python train.py --moe_layers=[0, 1, 2, 3, 4, 5, 6, 7, 8] --normalize_top_k=false --n_groups=4 --norm_place="out" --positions="rope" --attn_scale=0.177 --tie_embeddings=false --init="normal" --beta1=0.9 --beta2=0.99 --warmup_steps=235 --seq_len=768
Below are experts of layer 5 (counted from 0) of a mixture-of-experts language model. Rows are named gate (a neuron's input weights, with its number), up (a neuron's input weights, with its number) and show model dimensions 0-127. Each number is 128 + 32 x the weight over its row's rms, rounded and kept within 0 to 255. Numbers have three digits each.
Before each expert's rows: a language model's description of what the expert responds to. This comes from a sample of Wikipedia text that the model never trained on.

# expert 14
It responds to: Table numbers and units. Cell separators, digits, percent signs, degree and minute marks in numeric tables and coordinates, such as election results, °, ′, km.
gate3:115104048116121157148091167073182178143129160174092177159067055174144146127144154111052111156093162144152118160134125136074108105156113147129156160105097106061142154108131148131165119146063146148170179106129134070142101094138189148174114132184111122152159130133152169127105090132146086194152174132112147099081139121140153128127103124097103131097081095149127155138136138064135057125139
up3:109162145138123060107139137156103186131135077132166134138175082108113089146132109161157107131109156163129045154148133155100122199172122119113127041152115109112155105204147167146138169130111085200130151150152187127146123225149139147163157161120118173058079169142176144117110134085133094143149096164120132105176085158095154093148122154141119092090145139162134139145086111145112092137097
gate4:124171091227145104112097128097161163157142149127104167158189153157137083146098168124111159129110131144187086083152099143149086085117135097164206111125106110099104151090127085110113146110108175123081138115096156086127169134168107127160109115148144227153160105145123099082135086127097161198164126132112136144086133101157131121113111136126177129112172094095096102199152095059081126112131
up4:120153094142179046117128083139115173214119171137147143101123157153104118133110139236122154091092154220112116087143136101146107159128130131106134120085161087134101132083065099118144115155125155073135127125057137115097153146143075150136112113122105172127126128144097147111117139146119099143119117207188097144099133129138180122110102135124152173096137102071175133067123122083115166081082
gate5:071129140114164187104180169126209172183118106156119172120149112151171170143143118130087150119132164096149095139148108165150198143143106149153158164150121123078177104171121115058151109106118105104160106109133083081156122205088145088153088169122122141181090117063139118086115140103142145113112113121090062093118144116069161138130159127114122118150093106085137061158145138133089128058101
up5:135134133127118170111150065123117138116130113132122119112119073071141136091105144117136131197180095104170103111164145107185123136153048178111093119076142167174086106057112141154156096117098150106110160166142128121115132084098149141067110092201190147150158104176050146122134109083082127122170149168129113173107145110163187125113059132141112130066106098159108113126128159146111145186157
gate6:107120106176086119159155172166161140120083177096135101109120130191174179110149062141147106166073149163148090179178134123123111109123130120099164103110239173181220134147065090139126120097119118138139105111117107169099136132146161122111076089123128139087112147135094099098101129151170081084102115160168119141098180082174146176144152137145094154127132124102138152151125090143072121151094
up6:154087188104167153124138140117142154105201155138170172140113142108113073158154134134167073120116074108146105121086173120023083126083105126186140093163116181118144132083124087112131118172113144174144120144179153071128099117143101162142115170136119133186057099105168133100139117166112109161126094142145083100141145154107132139155111151133087120201116050102114098161192105107147116105101
gate7:122123143110122150176143088101079063111170167129155049134064122144140119119125138141165129128192121146155137123128154112153093122086134124118144139069133136112164142121158084110176137103101132103142130123099189107145141196145202110165148054181109138149120067115122117099103189040156085102159132118138147109160176159062134150191152166073119145132159147111106109099111104086078151102111
up7:108118122155151061131104150087104159156136202133175152083140124063109080146085159107132195199153070093113149116165148133118133172129156090123065145133149106106120140115107177093122116124089130165154140163127102088132062112119085173112137152120114192121105124128158127171139131143120205141115105140120090132095140122131122095126081156117050103125064141150137096117067140101216159134170
gate8:147144068147142101171121126107179182095169111168127098151151155136135120193142155132083084094144105197082097124135178114153084119097095152135084146114080078142142139128119078140071128148122161134169119109136119108071192121188155160193107144115085119135104109118113115116108150132116116134092128181132138118115136135162149038165137092118174114033147165137163080121164096102164079151093
up8:112136141074094149152124103127154133080105122134135111129148078129134191124173126083173049124133122184166126136111118148160102131127055149175070150106119142131082128122109136141135106144185133156141129132104119132183168177051117094156159082099124105122090113135103206126109125162090133099145118124155161171162129090130196080047146086093127093039122138065138167113120132136111098169120
gate9:120189156182102141150137082147125123121121088119162166213143141127192121124114128130090187135111135153129091137150141107151153116197104116159105091172140115087138174094095131144155104099089161135141147136125114173128161193124098089126215088142166145110091120167120111143126102104114123095169154086142103129133061126113192149086170099056101091133155148107116177138047150127098168088080
up9:166131108113109177087142134141121101160160122086104175151214124192103117138110116094126103137165100105111126137144101053117113124132118072118102149116165149117106142100116106170147131089144088098096084149182150129108053119078144157151151154158129081152117195120112155097111064132128150172154196160143083146127129132164178186168093195131102123142072090083088155168149084152144080104133
gate10:140126078105084102078086117143095154082147163152116083163137161103160126108088154161080146140156091103145114080101181163156118157144138131140109225112109127139161123115170068109114104102127129094087120132144087114187108120148189096101079183149138129167075063101134080152109126163142173124105134154133115121118105079062127084172170158150133068151168156185134122125096121125172180125173
up10:114110125139080148146100223126081128117116120122191079152083135110122188133142146117108150123091098114151095113103145131135098097115074056123160106151110129096085083124091158090082115128099196105155110135156098134147074102113140118105203132140114134128142156109158114126133088076182101110134090126154106138130045105116139158202089123084159143206092074163102080139098155134086122140164

# expert 9
It responds to: Table pipes, foreign names. Table cell separators, the word the, New, and middle pieces of foreign names and places such as Gaza, Gandhi, Xiaoping.
gate0:104113081136114173143198135143162195128150132077119130132112110164110112145139154179102144149093108116149186125108162191078117129099121116096122146155139152104166152106048081127161155108165143188125062137167118135130172095154089082093143117138117100153128139128152114172098126151178117162080101056082156079038125134123175181126068140142121096167146103125141121191125134139077122102158
up0:100126128129154125130140111112115173121143177106166149086160130132132135135078114161109134183064140130193133119183196140125126108115085081185103166088130128154124153096155161159087179122131138107153103133146158123155173087093133132102169060123149154171101178153149138161150042145176131057138125114112116105147106120163151152132141145104163091134130143108116065114074177105235119112187
gate1:126064102146124118080066178103166172085127163180086179131100162139177128150093127145078102137076124150128069168129100172172131090179114136128093170171103117119117134113147092119107118091133173131105109112144056035155161101159124081106082116099069112128098139122158123132111127083157144133156104127144122106122205073124119118131205138095103118118117083157136098176155102120121110160177
up1:150104099142160114140129135154127105176082156147065150111182148144194102128046149098086134175129122114170095133109132111109144151122093066103126113121175181108107113094115107064100106169159117112153089150126161150137143125125166096063118147126072156120132125135240137107117130107128090118094196080140128113070139133098107065183110129125141184137136170148124085186107114177143116096164
gate2:113132076124116086176104121147164211090147150112115157098145143153136109109155182161139101112144151148133129157088129101141050153140138154185193158065088144082143078177105137149158151113070137133085064112113112095094126124165125135162162159149129108101128103113127123117114172120142092165126090161154114087077123153127038122096180109171098179144095142101130111170167179167058148124130
up2:128138100134168143135092116113066122111179073175182135141110137179112173162162135077128159189094135122065116134123135114196060153144142094118133101101125138071123050115137146137098111174071099125120113143169085165141169113147170129181117117130100102147173093147104089180101141056130127142089080106104148070147097119119137096123117091044087114164146145111164113157099171117174145121131
gate3:155118155114146113193086103093158132118139121109085124100161125170110074112108176123100129142126099140243173110147144161120138105113176137157156121151120066110150137176108104134148105087143132203148152126088173118070128151149104129092177130117109133161126159101093110081103094139136113208151139116128152084114131142075124145061127202122114165187128086192141157107141127074104104133066
up3:117148118143150107146088128095136059089166158106145104151162121077183126125115158091148128144129089123175084103139173129167201113126159157133110114161085176105137129155099114136140120136150120184174127079137147159135162135159080112104169067114128148150126089170089126152146135084135162229143139115158153166158078143162123040126152055174126119138149153151174170134048113167146121152113
gate4:047138156114132119140146149111126142104097125139101115133132075133147117080140161137110110099151147160118063114125126122150098103139120105109170137164172085155114157055164198140153122117113094086138098155194122132130126104109088093196169135148099118060136095121102135057135142180205112117109120165103043101090158129106168181160159161165061131154200158129120136174135148123143153094147
up4:197165113064109119120127076105115100176162148162136111119080123149084170134175148061120153122185167178103125144087186111158173106114119091150150099067132120110136096072152174124165118096110094182165088092158190093118136154155076137123132082155090068118173125116115111186143103147145094110131132146138133133116052149153103162169164113163118071144155120086106149098160111142160096123155
gate5:126117141126119095158109124098127101119126189078158159159108114131155113131131157152129102218147038183146166131091130126172093123090182098117113136093191059128156149180168104146107174093125137118099116084079114086105101154152148130140119143122078106119148093116101149143095061119072110125122140102161225084181158096124137114112168154154098176158155160129121090114107099083143084108095
up5:132116081164160112128103134144141088134099108169094200149119103125141111158063112109116171128128147099148117157137153169211132122161104141194112063149108170131075108101157134164165143110183097123105117154145178144152159116151106109069089163068155175084155110094101087128152176119147120169147110165166163108120106094144136105115106096064120106160113171090116132191143154118149067090048
gate6:173139142136084036117147132136084077135193086103093142076164061117132125189105093118096165173137146186217086164149135148157059111135167108145139113091129092101085142223132113173146183110180165148160119129123133132079108094084122082163127099080117125105102088116153162117114155155137131152093080119117130093132100088093145092093132141117126115139132144126154150127103147147130095152133
up6:103138068137137154158135134124149143156170113135155151141101085194152153183179129098104140143107152127112124151122152167115159092143061137152051106084131134121136127141114096188123132157059144075037087105155110132122157108108109096126140176159083107107136142075153135116147126128129128175158166117158055085068149115192169158144128127095145112188123103131106125180124133199155101142202
gate7:129144176120195091141133111089122112103110080160122162146150130192173153126103132132146187151164124160081086146110131177147088189118145126173142132062135107140121104153132067160111163111153153156186106098133138087140183182063133104106139100154090151096060062111084181076107128091121134186148102152104112153113094080110144139096140127073070135173137080119108129076145144128150143140094
up7:140141129115143156134118172100119184156114134026149158144126098122118116146146157175124101078139137071120104130073110141105140092084152164142127058074084162103070121159075131106113135156154131076137187115152093139147088104124115146148117121153146197055191178093106111083126175136117080144150159150133153141105162180115087098134158112161173089114081145136119085137103182183131111150090

# expert 8
It responds to: Parentheses after names. Opening parentheses and words ending proper names of venues, schools, stations and clubs, such as Coliseum (, School, Street.
gate3:081170152082109155154147129121139122123125093088142137128156155149155171161145106124105100132180139142125131159143121106128158145126128141136135088147159161104123084048151133138142163132189146085078145120117152123073105116132134167125087136071103155188111124174183118103112120114126175150128193087149107152056138135168154132091092160144182129114141094008079160198117131150045106144170
up3:082084106149144144135114147172161095149141135165052154107160159174061143052130128089098130122113144090134151105151083116114151160071133126153085138102116126153106156150111115143187143133076111120189136154074158077124185078132128150073175131125143138139108149089127106165156190162112125084111138107109163109068141107089130189188159130091071148150074119110167159110185121162093121157155
gate4:134150157093116093140150120153140130138149122126090184157089087208093126144177066043108103162135151090136197149131126125156144044103104128135066143120090112139101172161129137161151080124129171119191130131078089164173085147136167154126138153137071152176067076102123101084117151171128160144092138136115086140092161106172135117110162148083071152150159118134153082125100124140102109099156
up4:141163142134139118179089196112095158125138193152192132075103062152171101205178130117152141146148162112129106210127107145106064113110145065110188110125151064097111172118132087174142116093107122086166110097134124159096136106117102153166174099091115104140164122164071193096132126077141140105131173136121169180132134109177114136153132145133131162111138109160122166147123157142139161177085
gate5:106175123133146143135147184134149094142213110089129096130100133167125069089080129103139051203178099143114189174133101127138136093154128128177126141090146148142098129080162190140113128064142103142211150134203103155156137102144118150100085171121123109102139139098121135134104099051140140193146189133134136126099126076160166125106115110091173130149151085154101135130125097177150137164118
up5:097179127152152135121145107137088141201089080183142158071150122171185146109183129118138113118106150148140177159109163116159177171133096075139170139098100092150095130102088126164106138079140106101167175064158106137131137141095124122122149165149205173169138159207140123103139139086105147100124146142096178179089076140122106093159142107129177156103152136154123160086031126153115143124142
gate6:102153146152127129151122127112177141099166125141122158154169158142161147111137137127101204122080090133139083102095150128146151142189168097142192098070179094075148068112086111149113143064165179148176155113139117067161120111080145098164174148129155134185090095128080157124099093072159093132162110138188161138177089128171109106131140096149115188060104105175109147125168146133114155140156
up6:162117143035130159088149115129092144147066104089116112128147172112050154102143125120145157094163135122138114150095113142183078075152112117165136152108152128134208183116122173077143134128160174127099173193136096143144191090157195152149058140095104123125132171107134137120126104072142166124160150138091191148151149048191163149117124128137154112129156129111174116161124104158129142110106
gate7:075142141083124151113125154067184089124120055083104173151161140118112095081201176141093105171095130149151125132115116147153099104159085120106124135089093182114125121115097078119080159159107118128129146148066087070091112103108083096112160120094131157132075087090117101085091098093121150122114102106146112096105133163136085120113166144100117102174086171113071084145142119218091071145142
up7:175117154106122116132133157107175155138122152113135137076158083196155105070126123108093116136176163138134110138112152094154091090102130100111081126170110129138137091147179135104085134115180093069061120130132167117169120161200120083141158093139092138136133145115152108069072149144203072175135117176117143054036106128081152151115160181102146125104133152139085173179127123101098119121111
gate8:099162203144115162140128107137122132149152163133039128082120135147153114149139139132118166157109161161093147090087076089096185159110149125200138111203118123158094147106094132127148162104161146101128064074122149104157072143127166084145044152075177122166106112074116066124109096172107148110122135073146126129137161167136105144154136211095110143123126110138151156164152102115079130146165
up8:157164073108148072113184107131140138101136150135129158118156133127152155165083126127148132098086091099102104220189119094112081111123103100065158173096189163099121121069189120108146101136132148118083168160133113160074108147186111108203105110143139127102142159118130111092157145066165188144128099197142083118115084184103155140077107160165088132141156145121105096103101128120176152128141
gate9:121111102149148151112102156121069102092091138067082108148125099137133116088117183123168181133162137122075044171148107099108148114105057085088143103036170061138129137125125174119126124115133130128116103138133162175105155145185133071128134170090154089162142157110149143104119182086167086137129148078103089089170143122144119114141120130129165116087202062148129082163113120107096172136158
up9:146147154072175161109116113104159050129163099156149132116159050101092183149105143177140075131177128100184153128079136070076113151093108154129048157122126125145079073146112142135110147101155145182105173087154103149106077141114150222135124171115181184123095153111174112124110113140148177166128165108131129131110095137132172111138130100161114158085157075133140150107103123097143119146088
gate10:144154068184121138106101133098107123208100127158108114145138132101081154148130179133114133152090175092162132149151137119150161130149135139144100110130096036191127133124099121111133171106103145149130090176088096135115153145171148098183076119130091144096146110078158101104109122185094098159132074031143100108147156161133198108121122083132066137113119187142144056151170073111157099132128
up10:102112121145109130118140087170127138125129114113136125085072123125145127187129121082108123128148114152133134101141110145134121133169132158207096124148045115162108112079101124086186169071131111116146132116056097140183068096092165142155110110064163121147160138107150156146127158193086154149066112099118147104129114164125182050116123109177070110137173161165136210176146063115112147117140